config = dict(
    experts_per_token=2,
    d_expert=192,
    normalize_top_k=False,
    balance_loss=0.00549,
    router_z_loss=0.001,
    init_std_router=0.0221,
    vocab_size=32768,
    norm_eps=1e-06,
    lr=0.00116,
    beta1=0.95,
    beta2=0.95,
    seq_len=1024,
    train_tokens=749200000,
    dataset='wikipedia_en',
)
Below are experts of layer 5 (counted from 0) of a mixture-of-experts language model. Rows are named gate (a neuron's input weights, with its number), up (a neuron's input weights, with its number) and show model dimensions 0-79. Each number is 128 + 24 x the weight over its row's rms, rounded and kept within 0 to 255. Numbers have three digits each.
Before each expert's rows: "gets" lists some tokens that make up at least twice as much of what it gets as of all text. This comes from a sample of Wikipedia text that the model never trained on. Tokens count by the router's weight.

# expert 6
gets: "9", "0", " of", "3", "4", "8"
gate0:145135119128154137104125136124129079165124132161162194128138154173129114142104140091133134136090142092117156170090121110100114098107141125135063118104111165068133140092155148082131163133089177095159133129112124161122162134126119119109167124
up0:138158123115148152110137155125137123141122130187138181155137131157133118140137125127125134144130111075079164142099136132103126150111099116163133108083118129130175169094144134092138116128111169107127140177124145132157167133101122091163144147
gate1:135152127123154129134150105133139177118128146107121152173147135100164142106146131147107136085116123084113084080144091176136119125148135150133120120187149103092162120117100170147138108115181107133090131119128115170143101104111122144160185143
up1:099140160107145109117138139113112164075131174110094103095130111133123145145111128133140117117125121094168123093169127082145114176164095090087172138112111136139103138166065094104085135144131099144134124139124141100144114150151171169132162146
gate2:156162127148114141120139160129134125128147139166080122136113089157155137131153131153109116131108162115137129078085158192177094134149148148119102141181090129110161138146095151104107115071097152143101109095135186104143167127122150137138094114
up2:143147148114155105116158148111097158158114129082134108140087131111099140148141104157125156152118119072092084108116187123121122090126158150117150136127093123118152131163135142083088110077095143141112089120098161091130131126128126104098118110
gate3:113174121139118156113052164139137107119120107065133105131133084102134102136095132105132148116126085090119148112122116175168150119153105169088141099144125092127158113147128127107148153161089151151115102129110131134100128114115174081144154108
up3:129140128122158144124061191112135121105120113080142091143111104088114134120100088132117148126161119116116138075124122163147144106162111162072162110126113103138153133130145112106134135155117154133119111156136135132113140078129133134114168123
gate4:186133119154149159113126121140144098111108116126097113142158121149154154142119111107137142147151171164118100142136153124081097139132156107140077096123083117106072108143101136118153075132135151144131132143150141093120134107150143157153171117
up4:160099158112162099114157133112095115162137087118121116151106149140143164114108122148172164172143149153126088120110160106103114139150152154129155100151117080103112130162127117140154123160125149163138128157132148115135102079122100155121123115
gate5:113115107159139131129119131121146114099117138087140111112138102112098120158108137109114080118145112073148078132157172124124112099125126134129130092139132093107129130125105141125143131108155122134104106109156108106139134148119178118120138135
up5:165132118120143163136146105128147114144108117139106164173137155139129107104153131131162154156090145146074180062093068113130178126149121130106105166120118162113137131112118132133108108098152116106128123191147119120099133120151092153154126169
gate6:153114104145120131101101134148150114134153168118115178120137108115114126131069165113091075147129143120126130093085117171141111157126097103132087153105102159126107111098118134102120106089169148110142094147160155114142174171146147180158132136
up6:131093154096134100162125141096080113163152106111152154108099114115070127139092138144126120138132120130117147114086105156119155160140084124117137164111120172133142169131151122095150142112136110091112134148133151139128157163108102156153140126
gate7:130155108109095137115115103159147143147115139154099142132127105125152165110122128118119140103123151120150133131107099201113120155146119144112148153139114127102089160122122097138139117160125123101130136091162146127141137111152122123149158178
up7:130084130116152131125132118108102126115127099137135152152080168121114108126148123150199130114135115158126115140181147087119140131143083143125103148098108132188130126118115115103090154085157131140100094143140124155080150140109113114112077133
gate8:172118118176108166145103127160146095066169134138107145111113106158146124097105126144137092104146150195121155147139142149153107143135144136157150113122118118155149148104127113083119158141124130138125101149146123114089159136125163110146127176
up8:148103161089096110145097128097102105105157123169128124123092139111126152128149157158120101117150125196142140108158138129089161107162115146124158136127110131178137156092149113136131160147123117140140123119127115138101171141117119141118104137
gate9:173107120140177115131174169140123148132095129108122127139095122109126100093091118133137136134133111142104127145122108102154166150080120155073132110146140121106150139158095117128133107161123124164121133122122120099143116118112177073124127143
up9:126145115105178130172172124141133119109150112165091116152147157177179185119137130100132135146148148101113147122137118114147115120129106132124144128172184090146113144132137113116165152148150180156134152137165091152139115069124105167082130136
gate10:124173091142137136126124098153137095095136161135099148177185115127109097127149126104173142100140159134126123127102130147120118112130152143137143104188100135121136139130124149113130132128116144086073105111149105169107151129136106135123118118
up10:145128092169091166092120138171162102121112119100096100124096092143164116159124152099104079104126117107108149127141105130137120152127131098131091132093169142119116127109102132112123092103115158132181126124162136085160133144143161121132111160
gate11:161124113151142143144106162144149110098132157128070167165130098153133084107125124146111118117128137131107141102113094173154089120161134093093120119141128139130133110115122123127114124105155154125122091113148159115149154176130135107137114173
up11:153120162106138111149143135101098153150138097163101134109083123118087148105104128151129134186141095118124111093125116122134130142172157126090170158125150157152092123155128134124138169167133120162164102148124151102121119096187103171077114139
gate12:135134119153139179127137150111170088126102119171121131102139125157167103177149159091113112126129187137125108113166091076133133137171124144115098073139144136086122139153146174114114163160121131143154164110110138121112155127195155111161124138
up12:128140130119124162147139121116150165120149132147142103082104143150179153161129143137090159118127165141116093105153121095117153110135117122105096081128146118132099119159116179134127164149125121123108144112143144128121144139158137119154141122
gate13:159118144110181124106124121140114117139128126115109152132126097146137095122119129152093088129121134155110163159175102150133113133120146147139103104136136103111137128087098158141101151101097071072131097131152152112161127108126142106175164146
up13:133121146132141115139121117121125158114146114166141114131122121130129120143160142134137137138104128115115134142132127101116149156114153167109138156121153150172149119137108140153105176104105129138132142130115145149115132111112123153134087132
gate14:181136117158148153125119112163163128124091129137097163117157083111161126146130151154122100118113148100117119159176115163094079131141120128114094171093137132104133127098132122079119122130140147127106101126123128067145140137140143105132084146
up14:136162092150142141121116129154155118095143177104115114119129114171089103135098076095129116116134152147134156086131154150160119137109131148176138088167111119144139109137125139147130109114122120118125135130128130151126115139132133101141175131
gate15:155143090151147135078120143134161106113125147139110159142114141152114066083138097107165091122119129058142125193123109126094106164118116146129116105150099113115148088120165135089129113138150154102126105144115157111155145102108096126130138111
up15:113130131116090142135126103128118136120097107121140087097172086120146148149096099129097113099137153147103134104142118107103126154093106101145078129112166157099144184153121140193150123097137105133124076123133104159101108205135127119134122142
gate16:131109101172120126129148135142163114099143170163131134132124121176170110128125113145175089091119115097143113142134122144123106139112141092099118095146082109112128111164110164103086125117157160152113133072130146144135116109170166122130149119
up16:104112157113157115115148125109116129114164133155149110133142133168130125146112091126178105124127144113103124136133124095092162156095135098119128129100124126112164118154114162112123153108107158144141115133109145162163117134155151153135135086
gate17:151109119151141151113091100157127133118146144135105139191147165136145106099118112084136159160168115112096132124102101126121138144147100133130102131104134117124127154106111134127082121101115160155146085131142118160141128101153091160108151147
up17:153104145139143157112060111123148130150117128128117106156129146117137157123138127120181137142092116126099099149093097139139133157143105132120082116106102154087139106117116133082076115143152153174179092149138126121108142124113104128108103113
gate18:145147142158170135148139133123109144104114134112104151152140154128099115134114099127171136143132144129109112128135122142147128128136158144140108133138123137103152103123096056107110113124123094140115158139132158147109128136128147109173102185
up18:118122118131157119162139105103116138137141140127114143142119131156139189136190131139134167142111167149110115174132107142127132113128147143154133126152106123142167148139123154120116094098124109156182141132145123154115129077082088116137123099
gate19:130112101155147189106088116140148116118115142099119163148140118127171132147113167085118125093107147116144152104148121124117120144170142138101105097138110129077121116124127155100160124127141094155109134118114111125133175154137155123114144168
up19:158128097152077144126128106171170126120123180155088149113131106153119095118147105145150095136144111166108128122145148163138095150103150131155122129123144134169101121113119160141075105114119168094156113112165162095165138114143087122144117118
gate20:136142131128158118126159110132134178136146143146113139151126146138153141117124146122145166118126174141089146105148105113171131139150093172148081081137120097105116143158076137117118151124154114132161092117127093158099102094129131158104164116
up20:130090113106119105113168156111117173138139074124153125107082118169102141125124149117154114123172063141131132130133117081107136137119163192124175120146153116146078104125171083127180109147141111165113106118127158095142099140136155074141121101
gate21:124118122166107153128125093172151124085134152104119166157103146146162108089134118157162113137133138087147167133120145150110103112121142130166131075166124078132114117103109146141131130159117168124163118099153154119155145100163133166135171095
up21:112113099113159131104144121118114128117155121137139135137107209108118129115154108100135131139155130105121111156123138127126135106153090151172121113180130088164105149147115167127142158161111132131116111121125096133148125095189107181096153116
gate22:106118099138130148143157123132143167121167120144147145115133121157152163149144148139156144127113089105119132097119129163134048189160103165133100129158150104155086157099125117126187124111097143165103139105153127134185179125124151125128121138
up22:115149091125080174135128164125134123131144151117149129077146110190134152140140129119123127127112125108081153105151130148142079203160114130109057098124158141122099172087141109105180163103118165137124123137131143122164130150106153129140143125
gate23:121127135132115170144117172146138115118101109147114134130161119199196127158131111147134140107118141141120112140136129125136122134111122142093106089149174116083155137119137137135120077107102118140140127096112151128158113136122139098132147100
up23:101100114143154147138145144116115104075118104146118106121128121185153127155085131084147136141108119156121130152149130128152138121114088147087121107146119121121158149132126138122130127114089114162113106101133162116174154149149174066139128085
gate24:162096108140102140103141159141135095106085118131103128147090115122146124121147130109142125116111095116120120097136080139130114158119170139145146140115148125136117111139137162151103122115116136166128159127116137144124069112146151148104120161
up24:127146123125110124103108125160139103087126175104134163129099120141122082119118122143131081129131132146078148136096171148118106102130084111174127137099147141119148134065163148148127099124098184070154091123151104082141109147119137130149128100
gate25:125092125168155147207157165118129126087169136144149128140107145160104118111122131161108132132138114157041125101146117126171139089150123145143146104097171079146160122149115117137123098144139145143152111130162124131099126090098104095128155156
up25:146101123107188095179177094115108151132139115117121132144083158155108075132128102106123093152144116120121122110138152143126119131133166141108144150173119098121091128109150132114109108119105141151099100099178149147184118112132098118141122086
gate26:107125113153150119126078152144119068090115122118116127129104108153160116119071137128090109079110108156125142157124111100108133137086096095090150168142097165140146137099090111114108085117129139143140120111126112073177107143105158088141102131
up26:138141128113084122161131115130142148155125128118150145150116146127144166111148125112142126125160123120113103107152129154158135093123130169155097079100147092117068110130167210097126152127127144108144124139099137117068156101107098144143123082
gate27:100090118137138115142128119129152156084141128132123125153110132194151135131096116150131131124138102115126103125139133114118116128118168168143170126166151099131129084137107161155106141149130132123133100129147147084133098121143149092113114128
up27:146092134145146124124122159130160155116159092160140146123120122137156166102132122160138111133115117126153136113124107153119094173161134150090117116193117129142186118153128135128151106157141131144131059160119147095121085115151117103148104117
gate28:149132135175124134186141151127156105133150116128167136131107152108133147101126116141136167080104113126122175122101125119139117112112116156105157138132113105091123166133126170118135147148120152132156160118138138178103097120141136105129156139
up28:128146129127112120121132054146125136142100157124139158107108130092115132137125120139140140136087135161149142098084132178129074166117114111140098143145129107123108166075166156124096135089109060139111134110126151186131136154144111124124088127
gate29:139137120164079170100116168139186085105114127116137135149169108117126134087103128142119104127109139088134156147167137103137102159107142131105100164106102161114129117140127155144152103124151193104117150128100113128168162125160164145138122124
up29:133160122139127139132109099152154152104142179170106132128133139142160137172143120119157125113144139156100100100104118163116108133117110125146109097160124070131123117089100082082089124129122097161123136143148153130086152174132160114113134137
gate30:107125124156160146127129116133128167138160111171124131113153137164111153151142093113160135157153137107089144153113082099144111121133105105142161134171119118082137135124108116102119135134105125101146106162137151147137111108117131121145137153
up30:144140143112152121184108135130117198163111105112116169129167152140069108129120135174114116125168131129087090128110122088145147126169108107086144165157145146125142098118091112110092106121104122074127103163160141120110103139114101098154162106
gate31:129130137158153155137138165162135125108149118135092124156150132132146137142099142134113173165129099125082127080102144101156153104124130089152136143134128137130118181132075130105088173114144141124119118141110118149140121133127153116116130120
up31:111138126143128145103130201139129107159146111149120142168113126169141140148126121077093134121111108184079166138111135120125144114109146086106127180113126178132125126124144136061103133081146109164122150109138139140162082128124101106101107122
gate32:135163163159103174089062090138167117134130125124124166127129139105134147081091130048134168116120127093158134151145084105131138125173120145111157145149159153140111124104106135109163145115117108119125088111166132107112111106151142134106117137
up32:082192151131123135110125159118147177182137123102158143143115145118145121142102127139105154140118117134195139150167122108157151057131154106108159139142139126170119099086175120148195118109114120117121113135126120146103105113077157117108119117
gate33:113165132134137112126134113123139091108099105119142139169176130129145142104116142153160146124102139188129171102119129120140171141121151148122121147161086097170107126119144123142120121103126120139116080141121177132125176109163125133102113122
up33:125127140103113130195105162110104162144122123085117138141157127102119105117130134151085122179111091078126063140121168151135098128113126133174114127137124168131168193128105091121142134174163127151151155124160108136099152109127135147182132141
gate34:103101117154110153124097133118131089134165143089133104139138138145113171136092170077110090115111144134127136121138123144104139134138155151139132130128101089088105102093152118147107142133122152114096118126111130119115122137109128102118094126
up34:138149157138143145147117152169159152101114122142106185108156111066137074137148126198135128158135115138153107117131163103143113119116097131117151103134146137127185152189109113123157115137121107122143124141137160141126109096119148148176150130
gate35:153112135145125099111140145113128114089068159101135136102168112158151104152156122144131036109166129152151123113131120143126115117072119129069121129138103101106085092129108152156138094132124146153108124111119146109139118154136111144140128109
up35:107121137137150109115119145122141176080119135099105125123139117132168145121143116168118096137136111095127088108193153153130102104102138119087065119139145118134139159110107152128128097164179171150152103143184119117161112120158138122129164142
gate36:140119113174126152121117104134137092113131123088132141146119101118123157130151127120120095109184128105134125137151120166168120151106110119094122149121123119081152115144098135138063085152111127153099099095170139115137119126197137111116164129
up36:110088161118194103147149152105091114154110094135158096173165139129118151136177111144113143162137086149130103123096134102170159110150144102113167155128112109104146132135121110151122101163110093166118121146112120139132090095132121096133148128
gate37:152128136131114131118132113122159153137122133106149161123165099113130153106132133100152091071129144097134123105131157136115137157130114132107075128141120096087148075121099159119158121149115119134077152124154163130132185166122168142128097141
up37:073142122124147116108101133133115100117143155108111091133117157125130102145112110133121132169174143120117117162139106125124136097129111124160144146137108184148121204185129146132146144096116149138170104151072087122144101104144132150107143119
gate38:135140139134104158101134102140136152110135124145100119155141139138146132122144129125150187115137122102113117127126095117145137123154147121129136137098160064134139089143128129097136131099124141146133101191138162148127134084132139165083153159
up38:115151118089121122097130153107135154122132131131157099106117099124155159150146178120101103132131145107138095124154125104102126144095156096114153105166178127156142094144185089127120130138140108152117124144157207134130119161090140108125094126
gate39:118116113146094156135136124145189093136128115159117137137108119209148164102149143124142122168126080104105112092114113134116085141136136173139126130177154104091127115125136168091137124138114141144121140139170182137155164089121111114118124132
up39:098124126133133123118119122127137104139108128129132141133129142180205150131137095098159122110164098145096150101099115132103117144133118123144129104157120108125163134116152110060102114122123128137159162176127145143147145139087128103142135144
gate40:159132118155156159141108158130138133094127141135107115145130110142180042131110098124108091124115143093094096129172119148119143118136092121152109134148110107108161112115146118115102127142166127143101106118146155133141123128128183123141131146
up40:136136101143091122119126138152140161141125157101148139139147126128093148094145133122128115149125071125131161140132133145115106209136160120129137143113149119177119101067123134150148071103120176092107112154154149120135121075137096113151087134
gate41:147132126167125156130150111142137136133156123115092147133105114142151157116085153160162141142114139137114109145115169156167143123177130149118134189101158139142107174152103078138157149134163123112126112159181139090114100109157167141107128161
up41:133111107148115109089152132126144114162155139109118070100125107103155166135081160131107121114083113105145090160148184079099128117141098073115120167109131147126104123158141085119143140138173139130137104137159104110104118114121185162103140130
gate42:133221136161139099115122156152131091086167170123138140140145144117140135085125135120133113138132176122124120116127163150109130136130159128126136113174085107097114111103154122125141156120150137107154133134095109151183154157149134122148099103
up42:133169145149110128135107155122136075089135169133138096122111177129123106136125112108149142138136163103116103115121139161132135120121112139141108140164086112095115094137159133110124154117137130106141150157084158155186153177179130104123092066
gate43:122109134136150132150110157133136117114144142130122110110122117121162054136096139127104103082068137133137121133121100124134117186134108133140119154168097089143099122138109145077078107151098098143108150108142183109117131108161169112122119125
up43:121152136122127118082137116125132131097116138150119115150103087097110116124126085151159129151162155136109114131158094146112124101129176120154154167111128169127152141136131120138141139148147145099126112165094081132155170121142127132126117146
gate44:110143095139114112092116136138152121113131135131141156155171115106160113132102149126095121130123171134163135146090155115142113123115113140126113168132095162114119110134092162105095117106118104063074114122151128085148126122123149143126104130
up44:088125137122142110140145141100130140155169119140132137171122162132123150101123165186107145128149159137145152141101139115118105099120118116130149188138093133132104105124088134139083136143147118115112113136155078108146124091117112148109135140
gate45:143138108159165149108149121143143091104159156094112140155150104124196119078102133095120092091143156133107141109182103170140084130126100135133131153119146070104146125123110146167120081107126130160145133077119182132110104157152135134155125102
up45:121124100144148130117127121179156147129158131121087100137119103118115109121151107123137128142124138132139128162142138140161122139128140174103138132183086171150115100103110122106122106125112152096121124143123121125122161093140105124123113139
gate46:109107122141118144178108187121144099145115151101135158123111129136177140115152127168141148187145097105132110122102093180140096081121172186127140118143137131141105161100131130147110133167141156125166137163130153167121119102077144105104093132
up46:141161124143114124123134107159114124107132160129149093126126141111131122129097139089120140100141082164140180126085111107137127159104103101190112149152138136111146141145187115181162108113097121148141151096133085123139142160108088130112157104
gate47:105148107160113195138095141150169109127107151121117101166128102180183123191104094104122114139112149105123085155116125103133105137138119106145125070147073115087154138189156116140108113123142112150122142105142140102125126156136155090143123132
up47:089132164101129118126113158099096102144133094142156066145118149130109176163134118118125162151105148112120106142097116080110156109163124115124149104128081129085135152183180098135119158149139100169119162139083090170099104129125123132103154145
gate48:152107121140104162100137119133136140115077113101104144117129130110173150112135129164155123159121083111109063165172087088155128086113091126143112127123145138125118143151126150113124118162124128117130125135152152114126108133110165122108171148
up48:108195113139155111138152124137133093165166142152147121139109164143093119143141159122112135102143167135181181110093164113118107133162147124114146121165137118130135121130138106144104140072154111113089150108134101157139146140127112106160124091
gate49:158151092145116109112144149138162122138098157122128127143096081101103135124122109120147105139097109132135116138169137101139120150096131128146161117103186077139127119156128143130071146121111097120148141135141114146180129109125134167141117146
up49:148139130149108127131103133133113110105133134134119143173172172155161087150125122130149151150150161146124144126099147127130107115147162117115119145128086165123131104110130137150161090080173134134172107117130145117159117128145071088149164115
gate50:173170155190099142118077154159168104110100176160114150147137140152129139145139098160129120156092112151145137137123123129125117107118139147126136114135153078064141127118165092118151118106130151133170139172167116172152163131090097150105133175
up50:101115138110108136115134126116114126133166125129128098109101142145155106162100158152142124115153145123109051169130087120111120105135110049162095155132086162144129121136120130108092119141141144158175102123093166117117111140138172161118115059
gate51:133090117131150135135154175141143146136151130094166164147115142134125132112100136134136134110126107125195120150157148176151148131110175130110154142127109100138144065182100134167135095144135109105147139103132134127150103087135135146104083139
up51:136137138123080157113105151144142106161123150088111121118092103066134157149143151086136116090117149137136143159126150152150103118120141100142106140169067155139101125140118117170098109106164153150115171068145118130086134132114126140125109107
gate52:105110128178136115147108160130165116075120155118132158116126090148112115154136140162137105140153104081131114142156139142124083164102145122100117102133141116141150092129123140128129145113161147138100115105125140100163112135135155100140103127
up52:141114144156153134131132150136140101082120111105115136132122159158113070131110113171102132158097101108117134126170129128147135142114081145091101131106166122129178128152123168124132144163162145147108138142190150102143140089140180095155135143
gate53:102121128136137136153120147130131100130115137158116145132135166125162108133138122145136123092088142090102117133113073131143113149125142114131123164171125127122129087136144126127070097097111104186124136112164168108155106113150122136152111104
up53:113118100111084152160107125128123131142162146159124165128157129136133117140147155141116147116094134089088137116126072136105135148113118115137106103171157118115095093128132110113107119128125133144162153125145146077124100162139129130112115121
gate54:125097140151093115070147077138135140122108185081114079143130127159145132128139147107126131129144109083062137101125149098106140173105098190182108136104150166151151123125117122092103129122179112142153132142103183101156132061146131127148152138
up54:142144079115145106129111135123123112118134117116182143136145139128128099148091110096121121135111132116192170151118076124122150138098150085138145149104150144107111100140125117132124107125079142107158119123135083113123093141121129127113153132
gate55:149083097159172161140140151166156131093101141138111147177152110172195122119153155147130116108148179126160103148116122113150083138146123151140113129186148123112154121160139145124098126119146107136153111150125168117139153102150126112121122142
up55:125179116157079137084111085161155137116125171096095141120117111091104107119124102092146107097112105139113164103159138168116103164108162125146139126097096144165114108093092152121145111162140159131117113122136116113114145130169142140133122127
gate56:123128142134150147107125143126130093163121152162126111127123131130182208155161110148146123155126129122145104159093115130107115137101146134164135129133152088106127099094103135126140096097128111134122138136110137119129169159140131150141110118
up56:130100154110132117114128198114111137147083070133145130170132121131165161193150117123111119106146149148158139179133105147131126133125184115127122113089145126104157089103135115129160036099107111145085154115114121145139109151093117092141122125
gate57:133139154139130168129127133128120140097160124094116136123141117157120131164160151136174121123148184123114110131119153102119109097152145126114122150148129095093152164164123125124138148094178136131123112190130133142127119180151161142088120146
up57:114176116136122097098143118124143111151154101116120128138144125148130169114094151111102119146151130131132145127127144129118129159126106107171082086071153104124139095092131112106148121113122121134127119147124148180119113122152180167148141138
gate58:111145086181127180097078142153175159132114137154112123162112138164181093151082114111093085097115140139131124126122114133125106145126157112136125136105077131116112128117138145135107152121114150130171128095137136094164122177120173076113123111
up58:161135118138128145123169099148145137095110147124120151111185105129137134134171120126144114131123149126110147102155163163141097168099126144111101101128144123119153100124109121094114078107163118133101129140154176109121163095177119149177133157
gate59:146132144131157152148148137147140164116161138133087156121089121117125143110158151126162117163120144112119147151130126171144117141154117160104139143100125143118152141106152116162132085124160137129102123096134108107132110095113134125136087173
up59:129105131130155130093125132109132134136137111140119117151097128140135154128162143098175171171128154094145129168115106134149126147135156140116119156121112157111190152123118130147106105118162143104120156086107100130141129154112138099166098166
gate60:167159098148124172129118112170141153103117146091098130111162097092159085165133127113149132140083130124085129118114102155110113148117102169146102113121132129088145092142099151103122129128112135114126098120136130093129150148127187112177126126
up60:124125164098141112153135149089103133138085094149147117128152132090073115148138155133115178145095109135105136137110115112104166144150082144111133140096134150104151105151113133109155141156104089144124106132125136130110119104122127107163137107
gate61:163110112136116118092122080154145105105121158115097106126095134131140092084135103173151128165136120138124168129123161139113126162142167143101143121111138106142109091111166136116075115173128133095151140103140104114109103088179111111132129179
up61:138115117111145133092105098131115085140116138126107147130126131173131120101103178101091116123141118095107151127137147129089138111203106107119149145150112121100098123106126135161127167163125147151102117126152101118149160122163121112131142149
gate62:112141092136159137141139092162139157137123124144132184126096133125136130089126108116108164116124116114098124124134124149090133135126112188111085121158147118142180122133082092119134141140146128131134112133179128126136134109090137106109168185
up62:151142115145098128097126159126151146128154152141152118147089107097169150180146136146123100154203155151092132130108156092104081100120176135172139168095148160128104117120130079127127125161177159101145130156139115107150156152085134164091128115
gate63:090129126129162163128128121128132104100101155134147135124114111184163104120128077098168104141133151089137140100087098176110142136120145148159147112161075102110159111155098112098130117104107153142132145153129142120170125109112143108160132127
up63:134111113147141103123113120150170174163131121081133118129132142095106144135119146130106123147104117094130144147161153081179125116087100130133132086107138156129140090112164120112123139111214139124157119120150117124096125125145120099151116098
gate64:117134119143124146084161104131125139124123122108084123130091144164129153085128147108144128146109119074109101150171118137129120121152130164185096097159110143151110153099103139102105160154147147161117131136161121064126120104180168121120131146
up64:114088139143145113117182097121109131112100162133099098141083147144155151099128146145180170163142110127114119125173099121118129144136160156192145074108098113152158131166084116100072142147118118138117133148121139099141112143132167130077145127
gate65:135137079133137138142138136136167189130087185113129126094173180084137086103136099132076116127131156157129116148120119141087113167115109193133117145152108130136154087141101167134164163134182141150132095106122098145176123144125157096129147144
up65:136108161133128119128106113119119076152146115127091130154091107143131133119090156158135147145090131083117142122135103140144118088145147112130119123087117141112138142159146118097105120152078157150115137144127079085094158135121133147132082137
gate66:149110080128106165132102124142158109142146093121158132111085119147103147159137112071116128079102154111136162133116147145131156108090118195120112095109139106090128156151122163128066147118097151162085151077110160092113125133166110078157110123
up66:148145163125147124155127076148098154124151138099120089111155137113129131147164131144097122121144110148117087088122158127147109113123110148124120104146099103081082139131140096131142146162114071123131096169163157095136128140139136112104159114
gate67:149133115109122140122121113128160137160130137120116096121149141157180143088108110102138110120103118078126127091114104128150089120151107130099129097162153102119115095118149171163156139138128140123122124153147146147132148073129153140134112111
up67:134137123113085137120133129124159099137106112170138095100093137143160157119070142093121123101113108111167103127131110086144110155128118102100139073119157066120092083112165123142140147126101119129129114144128197166134099132100171151125098112
gate68:123150125141132144107113128154146111142089100137111114209114072120145129144139120143098160126129114151148128124096069137129123149107088125105166126143055131126099115101132193165134125150163145193098153100095145137154151144152124120138125128
up68:117102141118111132145128137114125187165132149118137133066143145109071098141085107147182093101143134117112135105154103114145103108135141133153140120115155143160161092162142116180155132125155085109092137121128141122149159118105152112134147122
gate69:134123094142122171125128147178190113100097143148139145144168100194166104119084126122129074127153164140158090134156124175110095103107137144130090145111139143093109111126138149132131119121141146118160125148131146094133178130138139158122110124
up69:115152125158118145131100091159142143107167164123089141129119128080121163162162137130166132122104095152121159100146133147142101149112129150138173107163089111169157122125081141103110132113148127120115132115152112146114150156169133121132143130
gate70:096129139144112112094135157122108145138083108170120095117105111120113111136131135178120084113160151155145086150141137118161110132080154093163145183154132108080116103124172137113165107103097095156153127163110109080167114190133135170094121131
up70:128133120150169128165145105171112151148163132129100135115096134141179107163100091104096190128121146138125119119126165107114129089161133153172122093082116136121122148113137097127089144150130189105140123144127126134107135076103142119117153144
gate71:128122127134146122093152121150136120140114113133109127160114142128144151129113103163094111136159161127087122112127136132150124099135168112122146100183174129172111136138132105148080142116188129138091126129131143148134102065136163091119128126
up71:105135127141162132141147094123137139120166131158111090126146174138133147108108087153098107132110180077171169128113132150128135144149159070142147136186144145146142167131101098134064147130159115131141124136137153152122131093197140116141118160
gate72:153108119149128189097119142136145169137099124135127112131144133172164150143130140116174135094129155123128122124137115127141107134120107154146115075145167114170120104107108131111116108114119144137140121105126169098114146120157130149132123137
up72:161099177122160136120130137111112119133121073160111115138150147138151161140143132163177158103107159144127120123103094091142156103166107139102118105117145148133112128155091150114133117089111115160161104174112137126115100104152106152106138107
gate73:103094136137142152118165151129115123111095126144116116158147124113169134173183123161116136149160080153112109136135148096132094139119156101081171093139099110145137097135110123105091133122153086102179146145138161137131117101169124094159149176
up73:158152104097109102111127113151113119122129151157088139108130113149062123110058121117083082127099185082126136126110128136130123118128124125176098181115149140093082155069129090158124103137147168142119145118139129097136106140125135129102134132
gate74:111106129145130118124142141130129130115136135188076091174080161150130151072155143105117087154170120156130132170125095113102129147090128139094164078091117114127097087181098144077110142146116162109132095143104124118167123115110141093130124153
up74:111146112152101106123128129152140154155117123140120089146108137154147124143158177101101106121171127092153149149123154099091151158110092145083150117146084132148083098154089106084094154136121141086151105130105128089145105098116139126090121146
gate75:143131124121104129099139126149158131120136178125106146127097135157105136099148148097106143133190146105121161124136131171107149145146091164150082154128139123139160149081110151104160138151064163132170138101128155110150133086111142130104154140
up75:113081103126076124106123125118120104166096118156127062096133127143107115133123123089118154170080135078127097160142133085134127157149127159117100099117139162110101149149150112098092143122136141117156124110098143145121114133140099106148123107
gate76:133111126167165149125147135123146116084089162142129126101104121101097113187135128118128075172127135077157113139101117146153085138123135161132139129143082104086174124114106146120120130149130131088101169153167119158138159137145157119132135134
up76:138149095113099126132111093138139145154146123114127106150130113123174117096149120134144177097156107149121152125131131145102159117132115130126114123152162115171098146142149138167148119117119152153131138087114137075098126100103094124113106120
gate77:181111140118104168126152130140136163084086120134116127133102114133140110150121143180154088125100149133099099142146075117138116155108113131082094131163108160126126131121143153117095123151089108156197156118150145092139101151134108117134115146
up77:093161111132142119146128108145141036156156138148119083123154102137097120080078135070106141148169106132143185125147160141108120114127134082184158139120154130098124103122135122155149122135153162127082103127145125118162145089137137119140151141
gate78:129135118143145134140115149148150162112145166141103157143085118122165130115165135164112023133106189142130161084136126152111097145105097140142079114148109160123153135151116085109133121079111110066126106146117170133120123141136152120167119129
up78:136173115119128149126091124132104115138127128118159106147187125169151106122130134086107192120105110108130095153140127077135145101158167104114152126152133131120098134081142162174136127194156145177128171104122121113137124136124107139116121116
gate79:164107111162105154096105095174173119143146151112110104135121109173138115147136098118102118082143103131125126087168111131160103136119141121143112094129130129141127122102108115113134103126140170098113122104110129128100179103156106102116144150
up79:140154091144136155173130123144149119084138143114115143131144093151163137146127171160164135103105158125107136153140125157101067093115132156132093124161130115073149115146146150129138122099141120116117120119150158124186154177138162132181117089
gate80:125115126147123151118117140119145096135130118106133128166133136123092149168144127107156136166125135159141147117067121089134131123090135141133126179133077123094148106099054100134134126097132137136141119132127177124113135128145167097115103130
up80:116131140162171171138115141118123125150111095112123138163180176171119160126170113175153145162120140146101142105089122098134147130109168156151184127129114117096123075158086115119140106103124117132174158161122158146142116091119087128113126153
gate81:129169093129121108092123118149160102133070141162096132099123082138176114160131141071127123109103143101135111063170115130137135138159092117149114088134171131100115138135135131110149117096140112093117130140116175129115100126080136100133166136
up81:100137127133143161128118152146149137160169096116134181152161149157139139112115127114115091175165156153135165148121113169102103118127155100116155130151097144086138103154143150177145070156126100136092110135138118129171114085145125114154101114
gate82:114168131138131158126075143138143108127162125136104160126128136148191173109175121102152139125107151145097135154136161131168150102131131145142086117160144105094120096150135165097160149083126125151165134090085102125115112119139133135124143121
up82:121155151135150131112164160103113118119136103117120130151133153136167173133143119140158164179131137182103097173134139090145156098134127170119111126138137097109152127181135127139195130111139113134165093158090096156125120102115152139100162114